From a checkpoint of a small mixture-of-experts model trained on Wikipedia: 32 squared ReLU neurons an expert.
Below are experts of layer 8 (counted from 0) of a mixture-of-experts language model. Rows are named router (the router's row for the expert), up (a neuron's input weights, with its number), down (a neuron's output weights, with its number) and show model dimensions 0-159. Each number is 128 + 24 x the weight over its row's rms, rounded and kept within 0 to 255. Numbers have three digits each.
After each expert's rows: a language model's description of what the expert responds to; "mostly gets" lists some tokens that are sent to it at least half of the time. This comes from a sample of Wikipedia text that the model never trained on.

# expert 18
router:103142131113128150140133089159130100181126121145138140139104123126180162120153113182129102129105099100177123128102084122143155104106116153120127149125120156106112151125126110112144135126099147149164148141125098160143122102155163098159117084101117103117123152109179130126120145103124164113111148132103102106117092131128137098123117117127169135092098133165162126138134130160137139115050142142119119089114109115115107105090146136156120102161147171087099159161123170112189110117152132
up0:122136140081159116128143072137149106132136122137123098122122149146177112135171172160155093095168130138110105115103118144078126140124133086113157157081138115106092144169114123152128123122130121118111132153069130144086105113154101128129163102112086087151122187103150141114158148146094167121139140105135117162119136123118154128127132141114105120149141105106133115157119111150110140136140169139113114090089152097155138119137165088113121111143143143081076099144134098099092153145149133
down0:113117086179092157103123104144148142140117137121155138125139088152106077135114152133156133112145131152105193126145108135133167141118149126139108108122130153144124117126110113105119119139149163122092125150118183135148143145147102132123160145168131155114129105133092092102126156125149110148109154156102141170143123098092165087122137171137132178130081074112093134137120097143143121130134132149148156146148132132144142089155124102068131112186123097141080123113125129154117147091106170
Description: League-table points, end cells. Final numbers in standings and results tables, like points 44 or 57 before a row break, plus row-closing bars and JPL/MPC citations.
mostly gets: " JPL", " Pts", " ±%", " MPC", " Spacewatch", "″E"

# expert 14
router:089090127103162142127125098132150108147143178126191114109107128135125166160086142165143142132144163130207120146155118140090146134098110157158118103153158123112162097128143136129100123129124073136141156129088155137146102133149168062159132150104121097124132144096132159128092124156159124131138111143131118140138130136108110135112133132110197106113086155111133123163108098177165136126098110171124106128100144125129137167128128170147156125128123115117155114149132124100138138139136137
up0:148127158115119172101098100135114104120144134065146150119122160120128144167119119100108133133112128122146131130144119111122154116112141092164112101117137123144170133141130138097081096134198117106090142121121120099116106172165117091142098139165089106144148142107161131142122150139166143108110116122153142127124119155106108108132152115114127177127111140132128124195119154149122148117098113082182111150113079079125158086079109131146164151133134146138114148142151111142137111158157173
down0:131110121136101149133115140141137180142149184119129113136161135111123141094134172087130157119098105090130111124139151120136135157111122137135118063159106118146146138152141082128108097098130121147095089174152143163127100108118102126102101144124128137127116129142114155086132111140127109150112123148110148125082136106154152145140078113121141154113160126147066128197134101155124127139143164126128116134131095129115151132120178116121151115135139097102104188153095158201107141141117102
Description: Coordinates and table symbols. Symbols in coordinates, statistics and infobox tables: pipes, slashes, degree marks, ″N/″W, invisible separators, percent signs, as in Apps / (Gls).
mostly gets: "″N", "″W", "°", "″E", " Apps", " °"

# expert 40
router:097089153124114139136135096131143098149138128143150154130134104149196129112106079152093111129124124119168129157113109142142135117114140141148089138075131083116084163138097077094117117113135146140127127116123141091136119118140126149174097137143132121096057154125118158150149127120141125122121132155122137129102144092123106137110135125082182149134110137147127177132143072149123119118098154170098130166110069093142099132131125141116142153148158124077128134141113119071122117103137125
up0:112134161095142173125134113117112108120125124183153105135141086092091149100117114121123124155147068092132121135150148144131133093110117107094121144196132120110162134144198098102130129094145151128104147127084158087129151124134106127123139079125164109113119127104164189131114114136128098143134140133113109125109107094131105122173121126131145152094094121102149124119126102158152133068106119137160162127137124151174091110127113143124144138123151155166171138130104105113118113107095111
down0:170158121148112123078108095131058098143146120149161092175096104101123128126142136095118161134148102145080132119088125141122098118147089136178139121112149140130144134155115106117146085147137141110090149142088122090111129123159136133160159094145149128127128077068119168141093126134122122155100157159122127106096119084114084109141123128186158129117088108119136127133131132117086140068132155109103166114120142104113136142124114113114121131107121140143128139113103130128121105139086134
Description: Table signs and numbers. Plus/minus signs, blank cells, pipes and digits in results tables, e.g. time gaps "+ 1' 06", vote swings, majority figures.
mostly gets: " +", " −", "ropical", " every", " economic", " -;"

# expert 27
router:109098123144150143097149124200116097155164154112141142125101130198150140143119150158182101102130120150122134122154099109151130093130147154140152119129135146125081185127141116141096141144131127097165138146105134116128115100127155142154123108164103164155132160157131145116113118152159147128146103097098121135117157151106093100141142161101183139140139127121117172148114116170094141080103126111145111132127127118167134138132142138184153084156151123102134152141114144105166090115099116
up0:157153152110117109174136135127144078106136169126165143148125146151085142127121142183155112110103112111096140126162087124138127129106144135122138115134125173069144167103119135143127178135108133167131154133108136132086108098098183098157110140140128107158142130132146124135133084131085141107167115118136146113139119147115102110103155140141148134136143109133063147108138102175126148117155108115156145146088069150141101159185115131158086114114113148109117102127128121118099089122143123
down0:136112127112088109159126153145130136123102141083075137156140115128097116134107130149137148118100103100141145118112147133115105163143124143096147150181124149130132150091068118145162156148118157153130107150107121081116128100158161177138121136092106093085120170133116122147115137167114075091154121164175140185117095118119150117122157173108140102097093141130102138127153128102136126150107126093137148159126098132134094131140135153134080100142142162089106128129121105163142151151151121
Description: Res- and music words. Word-initial res/Res pieces (resort, reserve, Resolution) and music and television words in band, album and personnel listings.
mostly gets: " res", " music", " Music", " Res", " television", " Ev"

# expert 43
router:096084113078151144086112074142170108137071163133151155106125160142159179110106140134121130106129120115142136148124132122134168149111143156137118132131174119071132155082142090116121117111100108137121100118145151126150148113138151097152123129114145093114115154109167156126117128124157141144154119132133096150144148102110096060082108095111147153111123131101182171128122102141140134095119149149126138119117087134120111112124131129133160115118137144060098137147120154140126116128165164
up0:181119075121127135145099120102160120102080115207135116133122168155155116115176123125150161106173151122134141118134133128148149125152141101123131147125108118156113131147130154124116089117120152083120175131106124103118118100169139115103131151121124160171110133135155094075141166100123113164104115109154089131133134112138129116084110128125130165127098097150126164088139114075126088104113114138097128129146118170101110130101118158139133142095167092140146125124115154082097152136127130
down0:137117137103138169113140123120130173123118119122111078132163123107151139135123145204113102113113116158143150143100128125082138179124114108116118106123123129106090155136099112136145117154125134116144082132155119100140125121113132157100135135114106150167160131086145173122166147136164119138128140134128144150112152164150141161136140133115162134116109122164128137098146137068084112146136122132159149131155127086140117125092109140097149159121169063139141104163099094162141153146168197
Description: Prepositions after nouns. Prepositions right after a noun or participle, above all of, also by, for, with, at, as in center of the, directed by.
mostly gets: " with", " against", " for", " by", " alongside", " between"

# expert 19
router:099088094125114167112159142136093102134111129167117133142148133156155127144131103111123139124153141109153116192172115141111125142126160141144108111114154117097124156113164129102108127117084140117118103128106085130151112116125174075147134160119147133099096161157150133105108088114169160118126139125159125163109112105128128096111135133148135154160113150118143127132147105155116153122083128172118085167102127085121068159125161129133138154117173153084088109151131148088133131123163164
up0:094129159151116144127133135116127108099160137119149149136122134147086131126083078143141124113145116134140151170116123168140092131136192146133150082094115128121125156130075160112173146132119143094130157113115108115135119133103089103139155170105142131107125142155118161165161109130100113125130124165112127126211131133148139063093135135132104150145116138131102145185165117159173126136112123113128112131155184126117123089152143177095113108143126147114118140142111114164126140107114144
down0:126110115152154133127125112174120110113152120096159124171120142084115129119103188186093113092130146103150107130136096166098114152188121125134106072105146114121131115157124131109171115132106126173145097123111124146135124151140126138079134131160147124102149150110116100123169090110133185118080123113165150146130150103142122101123098127103163143157140165121098158105165137169109091110132132126178106160121141145154160139113152117100133102110111137134123128155103117089162119129112130
Description: Numbers in lists, tables. Digits and numbers in numbered lists, tables and coordinates, especially list item numbers and the first digits of table values, e.g. 68, 16, 23.
mostly gets: " Website", " www", " Jr", " inside", " Bro", " ground"

# expert 2
router:074125150101142127152149085114179128136116122128137130083139149149190148173116129143135153161104118096136144121101136171151131136096162150133135164132148094150149115129128087120091106128111142101136130148082116138125195106146156143132119130144148117128170132147142142140157146157171152144171142121123106188086114085132112134098154103132148155154135150160122133139156117150125159131131141146167098180136126127120127121136115173174180135145124138113151153138140172126148121124131150
up0:141113213162094099116127174168110081195120108144161098130092159128137106128131109165132112130093135162120111121149119151143139137129148159158141087122128135181138094102109117135097139142099154125160126135118155109135104121118120141159157109104134111152135137132123131139158151116133109148127134189144080136097110073161143116095138127132148128141133118142124161145140096145091140113140138125117133142131100148125095139152095142142139130136096148119136139173096085117169186103151139
down0:172053173163113153119106113129103107129114114186110157140161112129115139136129144157129118142118128163133095112112153144173146122145143151137122133141148165120188130132134135133108121162178130122135102140111097134135114106113120132128119136082115108157154062111106129131120166150097106129085115119111146088157124131125133117131094151124119140132087098146080117129135157104128140093151112094142113166128133151128115103110079151169111121144095154127125144115068129073137137090142108
Description: Name-ending word pieces. Short vowel-ending pieces inside proper names and technical terms, like Carib-be-an, Met-e-ors, Real-me, often in aircraft, computing or game text.
mostly gets: "be", " computer", "avy", "ania", " Space", " Philadelphia"

# expert 3
router:093152110128133154115130102167149080138106107122183123099094122140153177162124098130109109117136094160171101132138132158160143146115126118162101073133171120095116183123175118121121157158129144117145171144126157102118132140147135166179091094133116094146126169127140135138137147162131118117165124107110109153132092135136095091097155123117161147158112145114141138128127141161165153063113146161158120108140088133122110154113127118136126123147132105120097163125123157139154114141153144
up0:119082098118118150112153083138136084149063115112144134124106192114160135169107141093154132138130121143165139128170138138099097155154162099150135106145133093110117177112168098115090099139131114099138137122123130135139099140076118148134121104179114112154080166107157127105162145143113088111109122151133076135150112157118150128142169132098143115125123126148092137105136118154102116114146155142153129121093121091166150150104121110183111128125111138127127111138115122104172153143128134
down0:171095115104103129096149166125119180109113123140166088117080125110111132116126135116102100156120121128099112135109110102121145144105113139128152098110095101158112116147146138112110124139097178146124098099116101111107156119124109113116148151120131115169123131138188086107130139146160121161134139114146151146116131147113100097189119158133139117135093137133106134119148113068135087102125142160064155081092111127118094149089116161117143108124121084078123134113119101109186130140133141
Description: Table row breaks. Row-ending pipe-plus-newline and separator rows in Markdown tables such as minor-planet lists, election results and match records, e.g. |---|---|.
mostly gets: " pr", "|---|---|---|\n", " l", "|---|---|---|---", "|---|---|---|---|\n", "|---|---|---|---|---|---|\n"

# expert 17
router:053082142075098150127119108161143040154149137139138186095126102147145156128097151125162146141146110133135143134125142116117134101119132099186108128122136098132108097122141098111109117120131122123131134116132134091144135129149160132142149132146132099120141170160141159138123127149121107123160109137146104154089085131141124076092164146108121146107111114095124140134101124153123141124108166148147078139057143133130114083119119135111129096113132109101128109139158121127129084108164142
up1:093119154115071128143190144135134094169145156131166131150163118176135136135146082135176137131142141172159121141140145094135144109166130102151099130119137130118119094090162101115131098149156142109146120090117098133209124152135128094105118140097131145126149134158115167115108134143145126158140120129128132139105161117123121096136182148143093115106133114116142095109130128132115101129110182165149078167097098133127130149117134128158088149127129108120080101130120166113137097110134130
down1:093094153103146131155156124108126156131090109100086128151116097145133087129119211115104119140160091112132154084151100126148115116176111083095114152113118182128159071115119136128137138148120132141102133160092081137177135089089158153144113146131134142157130140139144122127144170119112171112122111136116089144145157104155124139096147113111107137124136130105088123128121133138132139073127118146133149150147112154132112174093163130160101149126140112141129163105128131141110100086123143
Description: Climate tables and measurements. Table cells, pipes and row labels in weather and statistics tables (Mean daily maximum, Average rainfall, °N), plus prepositions before measured figures.
mostly gets: "°N", " temper", " °", " mm", " Density", " low"

# expert 6
router:110090145112113130134174105121124097123167151174143143115126129176134146166158105138145102115123105112163098177158114137090171109146113141127164104140146122107141132115108115147117128122141097122133148130149113151140133119151177144184111131127112140106148106120147121153134159106133142144106105098092128143102138136101104070102146085126193161165114139179142168150114144156124161134130114150137128160110150141127106128147119195097163112110127172098078138131122130104132095121104133
up0:127146155113151127118109104151135098126129144168146120108129127133101122166139098135108115146162094137162113156151119118114154121130098135125094137128118172123129166096092159110132118174125125139131130137117136148091155124086161105121136157168134096088148122163133089101131121108178067129182122106132120141183115133148143093080169114123113147107095126136061119156147130148134111148128109122191172124152151099137155152169121151133121104132114103122103147158096094129149156124146143
down0:146112150115120114103131120122154108139167117154116093138125119150106118129174140126127125069128136141095144106101145115089142137120140115100137116103159106176162144148129102094134134114156100096094151092111093140104151121133152131159138086162148123131120113110149085138163167121160098102146163165133153067137146149142122117092166119149185123105102135127119148139139170177112131153154131120136137100140104097118145132141092165130115063087128078130132124140119135100160142116170128
Description: Digits in scores, years. Year digits and scores in sports tables, such as 19'97'–98, set scores 6–1, and spaces or line breaks between table cells.
mostly gets: " —;", " Missouri", " Wisconsin", " Aust", " ?", " directed"

# expert 55
router:105139107112118143113110109193122062139103104145115181125139139136155166154096111140122071146132142151139113132158116168115135159123105150129152111141098134106112132128134159126122094135140147149106151120139158103082129112164142129173133110133128115120113109131144134130146125103156145144134168111132123139097110126123126092094097148129119147159077114115110146143087125182140116106105110162187118123126114090167076102181128102128114142203140153107102119125137144110116097126131100
up1:141149160147127145097142116187124157127079113152125129122120115083112152116112139131140106133153158138166140157158148179149113138121096116131140071100120102105097154063135135116105130134159137144097181171148100135120111129148130125121120114131155168120108160128147161144100129103120188132121136138137169097103130138083150106117116159133126119127101126092141105169142104155106126125133116129138134060106090146147148114171107149109137122169140154091131145129125117136121094090162151
down1:130112166110121124137132097113108073142170164095155137136148139113141139143167100121114081116130111121124136133179145131115107111122142109152134163125113071095103100101139146106123149055117114158139132134132118105112135113149100126071168132127155133185143132165135159117116119154135117112158150141156107100128094128178083110112122126090124127132089121153106134105134141111077141113177137129156140102126133172136181111166159153092115178128136128140112115159129154138112131142137130
Description: Mid-word stems. Word stems after a prefix or at word start, before suffixes like -ation or -ated, such as greg in congregation, cert, infl, pl.
mostly gets: " public", " reg", " expl", " just", " design", " pl"

# expert 26
router:123117096105138158097129148110158089188108126145174170092125149131150141190141095115115125144092142125147110141116114146101170140136123160154117162107164128116132149129142120136089122119099108152110148100077147116116105147150127131166136179165132121084099153126165106158139143165130148134130128123144126119099137106137097058104129125083136138106123164147113141126130110145135155114085121159142125132094122124072088140133149156113143109148151144092136129125159158086146119099107105
up0:142174097101093117133123157154085136163124130161101144082135168158110164152092106117109109159106121180109099124124131078085107141130136130147099132100112116141120157095122103125150156124110142113137106143142115117201138191141134145134102143148170116136100160110119091163097124142120137135131092118156134120129142097136136093163139150096091158108114140127068126144128100106122102097134138114094122129129107139099084096155140112112111126115147166169112108117130112086126132155121124
down0:124062134121151168132156122117177126122122119129147139132133137131066172165104155101128118146137161140143141128151111113121088131110124098108163096106129126188160113116130155133116133096136136170111132158142099127138138121114174130128092143155120150157078133097111136130153144094147127155121129114089116104155123146120128113139129129113157143084105131164119128099102105157148165139127109142162089122133178118128111136130149157134120166132099162100107070160121113156170154100097074
Description: Sentence-end punctuation. Periods, semicolons, colons and table pipes closing clauses in running prose, especially after plain nouns, e.g. defeat Knut., case., females).
mostly gets: "\".", ").", ".\"", ".\"\n\n", "\".\n\n", ".\n\n"